config.toml
d_model = 128
n_experts = 16
moe_layers = [2, 3, 4, 5, 6, 7, 8, 9, 10, 11, 12, 13, 14]
router_score = "softmax"
routed_scale = 1.86
init_std_router = 0.0382
norm = "rmsnorm"
norm_eps = 1e-05
optimizer = "muon_variant"
beta1 = 0.93
batch_tokens = [16384, 32768, 49152]
seq_len = 1024
train_tokens = 309900000
dataset = "wikipedia_en"
Below are experts of layer 8 (counted from 0) of a mixture-of-experts language model. Rows are named router (the router's row for the expert), down (a neuron's output weights, with its number) and show model dimensions 0-127. Each number is 500 + 25 x the weight over its row's rms, rounded and kept within 0 to 999. Numbers have three digits each.
After each expert's rows: "raises" lists some tokens whose logits its average output raises strongly, later layers aside. This comes from a sample of Wikipedia text that the model never trained on.

# expert 3
router:548482510521511552482535525500534517511486517459539504514482484531455489474484546469479481516472473495490520491529457520557468503496504474531473482471483485492487504514470504489505466515488539481534495449500493510558509526498466498482454505494464528503509455532536483488533507472504492467504554507479463522537505492513493506512543475504496482514455483523486543509498519501529532492487
down0:574490461531500449501535468503492498481512577508515522503491513473489515531512491550539488467458515500478526513537501489475545496479510478502487498510507522504507503496506490489489468503573459501514509520534496494495492532456531497531468480472513534543478498488555508507482515484502497481508478526513499492524496495497510466479525498494511497500539442454519520507486447479494481522515
down1:533474498500524433499469479505517505493510534484515487486483505463511476513511484539493449513479518510469503506513469464508531507508490503478475509516529504504479473509512456481526458514543558536492487471463499476483507482512492493492505475468488504504477512468465466449488420487486510506480502488512486524491528491560478463459507493476482474459555493484521487545483486507511460527497
down2:562465453515509496476500490504525522466511493525440506545492521508518503465526526495496505546499519547502546456469499549543517504522510452488511526479515474462460512495493484529478479494511487516499546534481503493517483509525541515526460485495476517529471514526514511467536489467485529466477515498511471501508506485474477468494482473513465528480531532469520511479506460498502498542515
down3:508495541514503523492499522484482533533491494500535517526514504483474507555462490493475474510488559512469465503491541471435486528510483507470537467542493471496493499548521500473487478486481459471489507530459471530513526491495517485500509510459513494479516499497492521548500530480484535514523527427465514519489474459521475521488461536469514487489498516485451534517483527494506523496497
down4:512472539550469509492515533505480521512488534463522477513514480509510513510499483456495539523459478508486513527524489499493507481545517487505518516483515437543506474504529497505497470468479483468504508510504486458534506509465500478468485480454439504521477523487538475502510470477523556520514467511483494524467538535497535467456459496512530467486512514526480493530485495495469525455473
down5:480485512514471525502445506517530513545530482488519503530513513462517515471504490428482484516487519547529528505520486520518493529494416522468513505460473498475471472518502482517506487492473472469523495471464479472457499456496513450487481519474492515480503512465481497513500508494514458473461452533519498516523523455511517515496466478522477514489496474470485485510505528489467527532489
down6:503463503473522461462520540509512531493538491508506507518538494468491519490517482502490480496493467510458534527520538467482527450501554486536518484524512496531525523496550480475508477455471492512519518476564534518458523477535497497493493473513489475520497470479527541502468514466451485503462460524489534490473526504516462488517483515541506479508503522535493537511487485499487505518463
down7:504503471468526502469492495561502531507488517485487494513517473477481505481496548493500475456497526467530535513530486471495506555504481488511546521507510472490526498507556517489500483522482531503512469478545503516501503493539500475487473457486473432534444516456493537513525505547514527511466488513453489484507544491497465494538511507525501489510509480504505528541544526510466500513491
down8:527559511492529517492515531453475503499476522522524509508534527498509454551462463482515468500506525470496501472504497515494496507510486504462493511515533519521496491480513473478553532485461484496483498498462515501506493526557506497513492458485569470463482453500513490530453506491518503550468499451518494487505474482552493531526508519511507500493524457462472486488504474470517498463485
down9:455505478504535507483507509480471500510505511457475496496513459510492516525486516512564504479492483541499482508504484510530493552511474468530527514536503529426479496517531527487489541470468511478498484497544467484501516545525480520520516456463517510502498493518535487538549497483499519538475478491499507431533486520499524492549473484513481527495533493487486490487519541479476536490476
down10:473503470491481473479515489540525509468489538456476552491490534506506524454457549475502494488513565496569473491461497525491516499480509497495515519508464487503482484504547487489486494528462523494521499517523475507503499502496518503502512526452520529527480507491512509498494541496481524437479552491499452532524452532494521505508514494490520491435472479512474485505511516500540517514513
down11:453524492505446489518472505468472477476541514490529480472471521515505467509504492517487533505491544489492510486536488510518554507505488471462518500481534469525507560539459486512506495477504508511508512493501515477500535483462505486498536453511478515524474511506513484512526510500520536500480552488458515504497515511485504513471474527455432509522473498484549472498436485488552474509498
raises: "ile", "le,", "ility", "al.", "ette", "ative"

# expert 15
router:467462439506501502481502527450478516516544510511478541513491528502496496479503516475512492504501501524510522493551522541509496500493443513513476558531539483468518514507495546488493514523439471526479494479544490484513499493506539489484500460549487532507514475528488496521467505523523530471502507482533513456487498520527528503502500517474465482526545542483509500506497507536468522510555
down0:506478512471480512514496469495481516517516520499501492474512490507502464505462457488527497513499418518528479484429491483530476514503484446512536546494501526481514524536463485483488507506465492532510476480549490476477549540525471498513503495531486478472498525527465503554544457514519479490477500526543502504508503523490504476494541455503468464490493502493522490471519491538521518525510
down1:496493462487506519472479507480547455498526516515471474460492518515516489506515458533458468492494477502475502513507487473483477518481498486450489505539471506475513513503499485528514450487487461503536530533524434464522507487466479519541474516483502510494468465501508459497469459485494497507462468471529531516448518478515479523476511466535482492498535496451489548531518521477492470513507
down2:485548467480490506478486495504478536523519492524484490472528503487517484526482505535521475554500484535511517475442507505527490482481493520508530540507491503472498463462489521504515501475520475516543534519486496471486542514534534485521427462511467482480494505519500487466488494501446517511453483513487490536515478476517527498508513484503473481483461468494471506540523468437485458473475
down3:502501509491473504542472539489500464488509531517512498480538448498478547502513510475533530487480489517529514554484518533473486508466496524491451501498528471487536477517502496531490468494548515501497479514482506504492484469509461510500522538528497488450474481492459530500545514528537536476448505473512513552471519486486543503517474508515480535479471491476555460500530510514485479530492
down4:513460527499487468494488520544533479473524498525554530505473552499512474518525499520454463492531499485508518481536516497504498487496532504489457526480500470527526464528458543473457437525424494473486486485491518471498494492496515509542524515477497529504501496463484511457476518530523526523490480506481481502481479489543539529503498509520525503495508485513491472499442542503519504496502
down5:513509510520472489467524473492472489535504474491493502482498499508537476476483482454539555560481511505522475513497502483567511492488483458488537490531511456494467477543497518541479516514495521464483489526483509515469523457542496475494532522548474489508508513507500521536512482478485481476501507531485465487534441523478496556489523521461499502507459495515522547501532506515517495508528
down6:480491525459501526528483494499472544507466490494505470522492487503479508486518494527504471541482491479466475527501495509493468486491481470484471483525482485532523529520480449496479571509498462492495515485450518522541490478490509552541469469542477515446478499519487478499505462445511458499520481499547507504492559479500453498494491442516493503501521510518517542519524486504476509515498
down7:496476503502465477508469470511480504499485550509460516525496468454501471532500530508512493529453525538505534508526542487477536528550474548492486532505509484479481493518512532499498502525496501446521509551476518510468559505432542474471477509503488505504516495503470495505454477527523484545537464517511493497481498463501470499471517491519524514528500469520520523521520522499472524511483
down8:515469517544469478538520482488509495504511493475515520519460499446482502499490487539513448516482460516451528471524523507496542469479519473489488515530502485465485472473511481481502501467453508522481513496475487483476483506484534484507468486524481496520470562470532502547509548514518543498513511515486536539510521491470489530465502528492481435495521510510489452503550511501480523501516
down9:479509514492466499517459498511514486507455525485474508445505529538507481523494519508470481470476527484464508495515453492511477532490464506440494478509548468552530491465473484482477499518482488472521492486497492470550523504450474501478526503466481489520442482528499494495469467488486525513534502495467483483473492479525481541474508490500487464500442494528468488491503538473466484466479
down10:447515475461501482470445467503548501497494530446501533486483469472531483471542441546473472484507494506487473477541503475482487486478497488516503524491504476500489486525463559532531500480487519498469532503497462465504520514473529483479501509493468528479513479474509499513544529522487506539519516473508484507491458506488476505507454493482505474517520472526519511517492514486495496541566
down11:520488532472466507462510493467471492492496527512493490539508505468485496535490482509530509519484501491484454457505534470468486527497508541477498518479488561521492498467476467489473528468510479492549559487518511465467496453474503508539495509518540529496478509506487518546523468520516477509511471545513521478528490436497544467511516489472480509521509469492510507449509484528476497533476
raises: "ful", "ham", "ven", "al", "ng"

# expert 5
router:498476464455530524483473492484522459493491500465463526511461493497510479455518502500500426518515466495496476498466486516545486470468498503521497498448533461513488481527479470500483518497507468465484550504484512485493501526507477503543533475493504452476518478483453505493474475531517524473513470463504528441487478503514497464504520525484502499496504515503451516465550518491515491458478
down0:526505464512520481467472506461522494470486518482491515512487444503521471463492441492478470504485467519476485542456516517506505472495470505557480487501500466540504495501492484504527519529472452497499500531462485489487479509474492537498492470474527471492477487475479470451482541529524500504496533491510489480506463459526504527498531525485504480510507521459483448499512440545469497497465
down1:438483518502498497468481519484489460508502513516527477472486499518436521494534548478498471526513494465542478589484504478480514530491499482493541480509491498484467479490480487531534511523471497518498486513457537530528502517473484515486536480486505488492502506503538508467529512531471496484514480491499487518490481522489525478503484479512532509515523492482553493477480457482440541558501
down2:515488525487479551505469536509515527501507466502502457460500507517498479503451457492536494493478511516492509511474476524491521475493511486551518478480532555533509556490473498454485505507492496535474482492498497513479449482449543481504484457511490535520489528531498493486496483535483548532501477518491518454523495509461467519512521522513477478535483467509541521520458539513507471523510
down3:509477491508497484517530512513526497478521514508487492489505445458493533456495502461493478551493491521531508499508482456476515545501521494507491550545516541479510519492506534478496507482512530522480540483532491467520514474485465486523523496540497491487511531465511485488501511446464505484499451443480489504514452479514537475504517515546469547526530495503430495504512460519498475502515
down4:503485532496494509541502513495512492514511453511504497489522475504509526485522520517480540485497465497474543483468526510487483507543519503517471526514511512529560485424518457494479519512490523479523484465482464473501437533528504535483484478507472489517453490478534489540451497507500497503506501478487447517477471543522458488509482462532529513503499503522548529497489497461504520458500
down5:500489527506446511468475445497543489524483543484522515509510507492517484517496478576478527478519474525475495459520506457499490515514482489521562496484480476474533468462492530477563477517528494491509499483486526463486473483496474467496471512507479538511509448544515492516507491487460485478423490481512478492500519515497493505550519469480512475506505484493485494517482510501462519488501
down6:436476489494496516484459484486470485520462514467461492485455508486531471494514491551508480534513469490497489493487496500543468483478452512487527464504504457532527483485476501498469507472487471522520515509524522479512506529455500560519471479459476529509521523478493510513468485509516506481482493473500508475478444460554506488497518555479485511504485505528509538450519472483498481532483
down7:481486545452497479484493518455495498502536487509471493498497520507502504559497543487477492544497436526508520486527428539485449521473494508496510540514484500512510513472492484501495503512522528527534519553482496493478460537486489445515464482500513488517460515500494512470503527496509500490528506542477470516493483542526514500464537517512474524516521462496459543488466493511525532487501
down8:498522516523455522510521473481458501538464498509486538492499532507478482522502522507531518486478527509524467495485489493483531490516501482542469497487483527497476521530487504537437424484521508471487506495482493527462513515542498505520520443536550463491504531485455499549506540516472486484490489507471541508489493467525491525526469472464479527523500504513477464486501519544529498522506
down9:521536479501494533519498506550476504517457469508508511542492520525546554523523533471505502482524503504509564495511496539484531499525483519518554525551500547497490505549514495466501511500520554478467505503479522506453488524536478469512524541532528477490519491487474512524486519482492467470494490455468531523516506466532490461517491500501464515514471494493491480516527490508514486469532
down10:490498533482501514468494502493513534507544480529483500483494498450502494494541502539450490525519483544508528495545494484457514496539550441518535529522487507528520509471461498525517502500457490527524520492532518496516529467504494491531532527454507495491492531511447518489478445477496505541514486460480538523533510540447506509505460506507488486489503465503506478462488526506525516484500
down11:456452460521540472500475491523528512460520502510459517468516497508497545506485474515477482512493540500534529492479506490492515485486499475496484568534508510448541518475485461499511489460505542463447473505539492529495515500495529492511480524478521504550499514505558499516508471515515492534486484490520500501538546512514460513544501461495474516498502476462508479506517499468536474478488
raises: "\n", " There", " Following", " The", " During", " He"

# expert 7
router:514492476552477524470492514509462493534524493494451464458487515521482513481518486463481483441476506540479483490489506492482527491526516533492477528540530504525505495516505506498514557535480510471511556483506538485477544512481514504453506488531507511467518521493499471524523544506511513470521484481476465520476518470544472503485429494466502475495508448479542508510493499484487470509493
down0:482493512514508520502515505510445505493521491526492496492474523512506481480528517501486521479544471524531527464480520478472515460531533444478507527466503493505539485506549498471503533530505535488474509505528501515461492528519486492526507533535538485496545491456493508512488526502471500486511512490519502509515514441486535473470479498477549476543463527462493488429472500544548487511503
down1:508502521499523493515552514525466511478532544539535526520525521507478535499481485465478549510526491467500481484505510499496485517533506530487533508515476516508495528489492496444478549511478518464490493519535507546508463486498563507500517530512556455460520499516458515509529511477501482521456506497503528498496477492492476451443511524483508495515520476472477512470518527549529488484482
down2:489491494515419498523516497511506510439506509545550506507515482525498536551503504528540513483505494490517519517533507508484513507510481508496491505505468511498460487506539492473495505499479505494460504477503498499497544506501461489512468470540542481485501542525463545470492504488502514498477496512564499483501469511477489454529530498499516491529476465545525475471500430547519508478456
down3:491495506459514497508476535509514467519524504457528535478484501497534540560541498465496520512518520518509551513499498507479456532460471504523475526484487478480544439475514488484506488542500496521480515411481466459511466484501464514508491493514475503448500502497491509518486530537513509484511469507528518500493489493529522474501463499518533484497525493534481494507518472496439490507513
down4:510486541466493453474529531491503501497496521497479498507519496574514523561483503501452515523560521482494485493495471514487499480510513506550477504513471528525478500536507470495499464496499536467482496478512535550507462515524483488463507542492543468510493438494477558511486503511487467516474543551502530496500513502532519494502504510510483463498476472508511503488522518548490491469497
down5:489544500520526515510520512476471491498507416497487497516512493510508524505475533550506514472500497539535490514535518532503495512511515450520568486514513533521436507512494493502517470504548501510498489473498520514476505484522512483514508553515529464459525476504513514526484483507518455524520548522492536506501504501489526507531514513525510472512465526529490502452475497449545543503492
down6:508571509463545511551533501540495509511476513523490482501485530493484520492523501492503517518488516479516471512530491540508472483479509520527480476510480504508499506525502461515510471514495511499488509502540535493518488419521515491552509512506498471462507473444478525494508482535521479477508488549486505502477512525496487543522525516587487507503514482516467481532558507483484539504485
down7:552500472480524487525487514539461472501445467510539508491485499497521519492494480494518467508502529477500509444507537513523509519469462423509453476498542513518522464501502506480541507501466454525523483487509511506521495504515494463486479481487510502543533507463476499479550495463480494501538506527525508530490492517541500499518498478530508481467519521516478491527468503462450540505528
down8:527475552505497453488530482542527508495519517513496476449542521499475481478501480517535483516470490535550487494444468533501532490513466500539488503486482497469458445438517479543489500515462478465523537524486515471501504468510521463497480510528482454495481526487504477504486514536444538480512484518492497501514468516492549476510511486500480518511497522477516507501509470512488494475480
down9:477485494493502534504515501470526549488501470497442492512470520510501471537522475528471565545513452489485469525502495502476495539535474530532486522481507468555485484489515505514479516422475495515527460518475486466493532507478485461484518496455510496515515480506541515498518486471489535509486509472506541458473517504499486490465507512500510461493501507533507509497533495517513459472540
down10:454501470490489507538460486536529492547501488487457515429516495517469493522494538500483488506494462516469478477489524485553542520493477511480513451543525534524488494516487469488532475513520501501513516493523482527502464511475487467490511486484490527467526513499539534534471504493540504485483484486536550507544482482492490485543463478504466463488500494505525538520489493528445506499511
down11:505451485536500498516547471553484516492520480474462499487507487480481517502509542509467486484459500499493485490468494562482445483475517498477487492504507508487519511477487536522474499487520472516540497512489521491556542505448511484505465497504508505477517498520496539468442486523524531571541508502512511471484464486490465530477527514498528526498530535487542485500513477513537480527484
raises: " in", " and", " at", " of", " that", " from"

# expert 14
router:520470520496536506465474524549506523496494558496498547512528516498490523469522526505486518515471495498469501521520495550489524501483508470519502513501458595495490513546530505467475546535497488512542487475486496518456453541498493471498489498531506550513488524505470468507535489490473470498519539475512471497509514499492488541470522533507501495499504471510524524489488501446522505500478
down0:522519494510473534464471510509472515481479501518477463503465505517519456480469548476506531488534508499542525470518494455514546440512513491519531491488495522538503475507505508462530487525518496461531462476510506520517470537523458447487504499489522505498494467497485514519463468566538489480505462522453512491497482454472500497469453518465492502491494497513506497496505490550482497495476
down1:502471502475533465529483508471499491560504496459559498452536466516502524500480507522523525502444523522462512511519452475510518538475480489489491513542528533464520460522555516497501500492532485534515505522469513497503478474477493513485504486464475496484509493507536534504525533549497480483507497474536508504489547450515494510503469520493499497505526483451491531484544488544516498479494
down2:521472493507505539507487510495466519468532492528514529519461528460478481488535531439489464548512529492525535497536508495467437440505532489494496502467464535517497514511504502498519521516504487494477500497499515523494508546504535480469483475458522479501521477522481485521489512463538501491490500444491535510477479496492456468500459535500548513476494527476468488495490476548528478488504
down3:498498522473536554480488491471519527520498499478521521517494505488511489455475471464501543485461510527500506475526476501524509512504533489465537528508551533470539539502521532534477517438513502498529497512509530547504495535488463497505501501500475518501501492510519519487530504469498559507471493484519495497472502506465444486504526497512529497480547467470484489470526456472534465471548
down4:471475505487473515542537445552506515483525532523509538512493506452512492476477502521463460491463524462497506489515489486495458491473495496486428552472475497471513487470501518489520521509508485507513537516501507490510526466439520483480488475469480511533509510494500495521484507494496516541492486536471491538464484544529452472494518483522529491478487519501478542501530484452480479514472
down5:443523532512502481494517527513503500548458498472446517493559451520495468482523503494486496510478501514476480501499521496506527523498484509520502461480522459495513480507524537528511457493527506519478479520530512541522526512496448504488509483523511520462511437501495508555477497509491426473450507447494506500484534503496459494528483494471513525521502511493491511520489491497493478479557
down6:497503510497503496503489558506522463480481509539495497503490492501497491501499496494502544511534474473549509531531499479479537543513516496562525511529476520514473500496527526480557510525504481495553505492541506514516504456484441513540480496551517467493514523471489531513523475495513521463486453535458499477480517479517493475481492503559516507509549533537496522476479502538495475469486
down7:532508501501510515453499528523491475526519477521491488524487508501518494470487452475500501520508469517532485514525520488464529460530507447472445530509511517518470504540501512495462503494520530500516463487481493517436509501499482510463521505527557489509534512463479453488497510495550508485494492525432511555511502468490485510467485521518482530485507517514486472433515508506542527486498
down8:499521440525534491461548474523502545487464505484499474546521493481494521506477504476489486518446498504497434516489493514495525522530515510549560532528507476529508494514505529473510539418506488475502531543480466478553511484492520502537491465501492493515511507521514498540513502480486518501506500491464512471514508538514473508490471492491486495531490492507473518503503462500530493448480
down9:544510501506523511509487537465487522525458502529484532478506481516551487497485510485497488538506505511514500492453500489470511430509519528476452506483478525554503491488496499519508491516531527531439488486473489507510470523502511485505530477445519458490552474498475465486486469496493456473532515484488480505537489469526470527514494478498488531508463510458489501488476560488482501505551
down10:465493530477498540506493491487519517496506513527465487487495489500493496488492482415476459575458539515509476497486504501494516500504488516515520523510546496520502508513481519477462469500475515530483487483447499527493507447510496535523457501460454532490479503485533502498488500476463480477520499499485488542494511466560497522512512465505520479458491520497525476500515500450488453535529
down11:550516525462555504494496493508460505519509491532482430504537511483480543519511513505528491496520495530520512508489528506465502565540477514526481478520491492469503488496481482492516512513557525499479471494475518525506492503542468457519514507525529510440526460467490487517542488467506495460477498456528553467520493498518499462524516515515509510495527535516514485485485468529498530516489
raises: " has", " was", " that", " from", " is", " of"

# expert 13
router:457472470496493458517533501527497457551527497529493522491503466460471521486495510515457503478509512498478487479490501490537486524516483492517491514539526508492504531473466473479493495447499491471460484543514486528510532525474510506533457471530512458462510543485460551505480452459480481510521524503522503515520463495490485449480534526537477521508495470524504530498487492496489543469490
down10:502497490512513462507492514485495488495552489517492498517523507515521485510512548506456545464511495505547476496477500505457521510512493451467479511525496511478457515486478511501544522494491489476508500480519510531489505462511546556513507458516522466471516440481521495486463427530514462500487482509461524544491487536480507532531494465521516506518472484541487492522510463465528465501520
down11:481478517518505495544548493501496469510511509471481449486529508504535488501470493510507521523504503529460527461462479550450492493524462471464474486542478424478487498517515488524497520509493559480499484470516504504506488477546472509543480513497518522496486553500480458506526487508505495483484523497493504459526499505457497536441497477507523486509520515503508496540521495492525533465539
down12:519450461524499491490469541520490515529487498491493523558507485481494514478505495540532502483479471486552505502534503530536524526494469505543521511487518503487533504477471505453521503497484470525464546454509527538538483535508494565497465486495488500511467545496512542483502500512511472477500517509507497485494531518492554483520469488496471479515500462529469482469466509560482495475504
down13:512533505486500483487531511524470493469523534505504508496521504477452530461513521511509498498502506446467488513500504490466464507514526510500512530510530494499477540513540502511485519497521478513493496473488547528537524501510502506513518498537513458486524532489499512499498506432493478478497536482550546481530528490513444479500514509579525514510502463474477461473545500494462464495440
down14:444488502475461534517508474506511526513517518484519526498500448530537481452500527481531506451510451517544540501494467541469513478498491473480506524502520508480468495509475523511510485494509525531488460548493522507456535525505489511475507528443504501481528503459504503533512512480517511537512479545525485476545505482433498520525484492502520515468503524490477454479481502496492537513511
down15:495500464488564510508503482485455489515502482533487534511531536540539504499513492460509512463522538491455502496493485486530521489506505505469476533460502510475444536462473510476510500522472503502508498541553493488501459491498491502520488536511512500486518508463500532468513571519513521488500557482546495476479513467488539495517541490475493504465461506498481481484518488499528553519483
down16:485515510524484494454528482472472546480498511513512449520519524497479471531517491517475504505542468539497457492542509444518475450489543484471480499506491553489518447452517464544490520463493507512456530481509551497527526481489462534454494525543535491503492486506500487522483518494480518479483512501470509505486495484508503475467528509486488531497516519472502508518481551534515516494502
down17:507481482515458460498466496509505509509563511482506510488517530498512503484540521532461459548470504496502482496482541525495508513537500479479480517496501488541544541478499536516470472535501535508477517480475472540492486479494545525459495477505490509486553531508525483498492522525529549510524519499493487492426463510513492499502508476482497514457516528488512468498461534497527496555528
down18:467484489493480535523468542499448481514521525514474520527518478540508495475494517455500518495505513529512482498484500504475467513439510520504471547513516516480503476503466533502491533480453534512499518497545509504491501529540473517498488508503519462468493544471519523515510552499493498496517490537475454468501483434457526541464521483489528536503449510500532485488531480502531521490501
down19:474507519501491503476542488478507490535519523513503496500476480515517537518503489484499518524469498549530518426484490512467487549485475473481489535467534521493459496490522482504478472470476509524512506497507507458540529502539457534499481463501508436498487489520520521452519513516495491493468543519494493497509542539449494507504527490518525494499548495517500556521486458500463529503465
down20:499468483502492512502528459465499518509536537503497464491513516470503480469487530470457520435485492495512537517489534481484474480551495501499494483485521538510514501491489505493475558507508498508467535483533526481485509500513528476458493490524475479496521472482459479514512472451481417489491485498470513517492539506528533512469495521506462531512509469541495486547524506483482536455481
down21:495480489459517483472500487464509487520478503479504545514539499501509543495504504514511502464514525535470457521522491531533493526499472497489482448546499494519512490479520490490507481504513485540459511517519470566549497515455530473501539512486455517508524516480489475528460516521516479543471545545507507510517492460505479479526442472474461498529490495462531503501503483523502541474517
raises: " |", ";", " and"

# expert 11
router:510462541516485526553494447516522526482469462513509513490522529496543497508508530513486469508500503455467517518537486472521472517500482463490524491494500489514530545511488541477470493457492526510504495463480478488473484520475552516513481520506460530502471460524517522447465559494494483496497481506485515511524461511500467527482493482500472502521510469511450505486479480479474494525434
down0:489535507526491518514507521487454532501478525481500475494518561485506505521494495513506503522509542451485457456533505498506557488520518495482524494488503451493535524502551476476524491522513501488503503516461500502533466507506532517479523461486538460498495509471443488456502506525475487491449529476474520519514518457475465539522473533497491512558498472529471513502506479523543492489501
down1:542567506467467546488509534490458502448529499540492531538447512514518562526504488524539505521498495509497521519470464537483500470506518512489483505489447450494487479506520493532546498505489491494493495509489512510464483474525520488494440510528508465475478477464535512500504487492514456491519491525500493501489524465479493520512546494501509546523506480501465480480538479500503464495489
down2:511498486483519567478482503538499489470500500505508526451475471479503491498498507442535463526471447512537469481479475546491494446540490516472491502486512500528485475491475499517516511507512549514497479485474493462463472514497512488522528513519511456468500524509471536536512507511502475478508472495480522502503474452542502508467541516485500467555488522497506487472518564490500540512500
down3:497520470463482532507525485548507497512483471450461491496534501427508486457506496517502499487493466481457427464500508517471500525485503473456515502505536492530479487488575506491476478466545552498505521478520478449505504469505503483444543483518487466522489482497522525499520522517507531498517483500502473494494480463519504483518490517524503515470501526531487518501504485519512469520505
down4:490490457535486492466488515474540444532521493467489508517529482471490524514512473479474478504479488532498497497512522517473508520457472549502492541503558533493484524462507500451480473475512503494533508519453493482507520523471503501492480519464435462504548519484515536500519480487506530531478494485474500533527511526522509520445509463459480519510474512499466507537459507521507516513513
down5:500452542493496460491528520527547507531537523507517531473448508503500523490526541460489500475482469442504524501550526463469537523505489507469472530511475496535541464516490526522448540497516511491512547509515495503527489459496529545481520479499523545496509494455494520494477483501484539486546476461515527492503493522530451496485489484484506490474508493495503521487481490512479494495484
down6:472493463499528516470460486541514507460493498495487436526501530491535483511494499495499508503525524487475485511531424504515485517532496549487532507505482487479541483488484517486548486528495511542485476480534467522516538541515475529515474503499468471503450507456467514478496459527495516490498482514491440490496526491508483482501508487510509518451520483538474552533511501540485488506473
down7:487472482566506532493462490470544478502476508457511474509482486483505506484533490478499475511485504505503494468479470512518468476536516495503508486544522472489552535501518470502503456445540536541504477500476487500535520520509507502491496488467438534488482536516491509498523458493486523555493467565458482533490529485474505484507466486511471499523509518517484485530507509476461495530497
down8:491494544505537477481524506442517485535507489460468495462522466530478530487474518518518506484524507513527494531526509493508499497556490521541481475520525520475468484517510443499505510482543528515489461476477475485519496481509473505456558520509522508502505514491454463455498467505490500536461515463495491475492517513531457510487517469497492483473488553498531465476526490516473550503488
down9:453470470548502514517497518486519517504493528501511508445512495526505489524493492486444485528483483510545489511410461526515497489491489505509492523520499498458516513505471522492488498522481483515518497511500486534497503474525506525478488520513447567519490477509516495466491522501528496513487515535467485532470493502514464508464480451488473490479483502498524474525542461444485545445506
down10:486527496505491526497501507497512487512528528493490468508495457493513548478512473496482456481536454548492471504512481550504493509496531579495530495485508507498502503509441496483490535501486510513454513486493481505495505530544466536471502488546468489474463510541512534475504496485460441468451508493499524498530528497524523460545545493472479514484495517511510475523497476525497495503543
down11:522494518487462470507482494509487523453527508496485562529494489519498493524528464539515465468507503484495510482530530487470500475506459478498488515473504485551535501510511496478496511491520513499473497460527542468480508512477467471465481528468500482492466480491509514495498509554515494500501529538550486514463535464513503415491522498480499458476495512503509478440527442493527488507505
raises: "use", "aded", "ade", "are", "uts", "ut"

# expert 0
router:504541494558519486556494488552490525461492505491520502500443511536475468508495513464502493512502511505490517536555495511521474490467514469507506472479511496480463477503486534472506468489524551475499485503497461470531492443492483502481483520459495520498463434513521466490517530495492518486468526541501512497518513466508491549484498444490507522509481484519502519525463527518464481514506
down0:454479504496521503465521484498516528493539498487518498496548486452568458503552477486465535475502487554510516520505446502511502518493493502465504541507525524452466512443504511535501548497474519470539522479531484515487522476485514501486472509492519529491496486485492444514501492491501483509490440501487501510494510500521538522522473515505480512457469469491492517472508530491503489460540
down1:477522482497484514532497507477511516459455529473511460549516504534489508460500479532503512504460476543485480489523488525473506493489504533516453510548490465521454520464466491492505539488468490468455538519455508501470485493495463530492463486541479476488455461544486518489541508494456522492508495492519503546463462466488523496502468498515504485483468498498501482511539465506500512483511
down2:458523505508516498489510523518483480503431493476475516529507472501501523469478519453540473470459519471472526509553504493504502452496513515533475530501485532483482497518484556488516509502479545505468521519530497507497493517519493510523505502500498463446477519482464507524525560486510483496467502486509489480526487519502486519505518519438559499460439515518504450497517528501527502496517
down3:468457484493445530518462513481490492488516516509479471540493461521513495490514530513498513462504476500512531480460510521520525488520498551509500498504481481504457457528535497474464504467496504487477514467489476477543509491469486517471514507514465527492525457486506512456454510520505526522523447476474505537507488532506516471532547473507478521479474498540524491522466460488450531470518
down4:484531527466487526484518452510467544499490482507505485561535526530542463519472512497466504478483455486481472499516462493478467501522504494520499494482438538469510494494496523481555542503468504499516473512515486540511491489507500477498499516488513545507535514473552506517492472517477555522525485532480504478483559511469477527506506474555476517498495516511466492495512482533502494517463
down5:532508497474523533479459503479496453476518503506484475504509518520488492484511492549516507503503499501526500504478532502475495481532509539498477556456490523454519525475540475520514467506500460516467533491481505470465513528567531544545506521536514527534496533498477531496503499511454466496502497508491510513525532452498512495478522440483491516551463480459489487469492505494536509500524
down6:504502504486523465484501464459524517514514511455482466491502527521506491535503499513464490504543461527480537551445544479503505528542481463536481525488522496544475487500477492485464529528488519494451491535494508460500460501530487503487533508486499542492549466470494523494497493489495497522484531464511482518465526530503489477487495520528494471528525508560499469503465542512508519482463
down7:499494470544503479530456465480481519541447443493486479483505528471509497503457502522531470515471516519498461493551522465510519490476480482530526482514470453480522477512552507494493496509522488505500515533470487522516502497498481508482520488461467513524519532504480458536548533498469534461464557500509513447495539511521493477512464488513476486470495477516497476508537499517503485496508
down8:505465528481496486533495495548475532458532469531500493472510487526479469471485516495515502528459513483466475461525477446496533512547487484492455518475485500470492484498464555527510520461473517466490495493510544497500501515484489509502524473496509512466510456494516530527527473509471466540484445503477480504496482470492477477522487477493538463481539529490526490521540504474537467470504
down9:532500493482493494464535500537510489504471496492525521529526499482523500508426514488478517508490514540486521536442485513452475500528455502546487500498526500511470466508456502491495502465484483513502521495513521458495478464544478491509477483490466522490532492539507517510524534471448473529538508531521512506516513526495522500505498461518541542498489548520515445483490461466539485489505
down10:486475542513488511462511487469536476569495493518489461492502499474510484545505451489495476504526488525495451499521537490460474508492479502519505486509502569529516500519461491500497484475479507477501435473492516476500534499487497480502477530489521532468524473504495449519509486485530462498506493500460509531478510457551514472496513532501519524506504512499540495440527539507459525518485
down11:512516491503484469539517459524506520521467497499506498483518536516499538462483490496480504521456495462469477511477499498518444509464522490504522535540478528501520539511479497524489488502482506491503565524506442525477477507533514548494498510510491524566497549516513505516541532487470477515503519535516499523516488496522466489516487487517477509497457514533473559525539501448460500512494
raises: "ed:", "ers'", "er:", "ers:", "ers", "ons"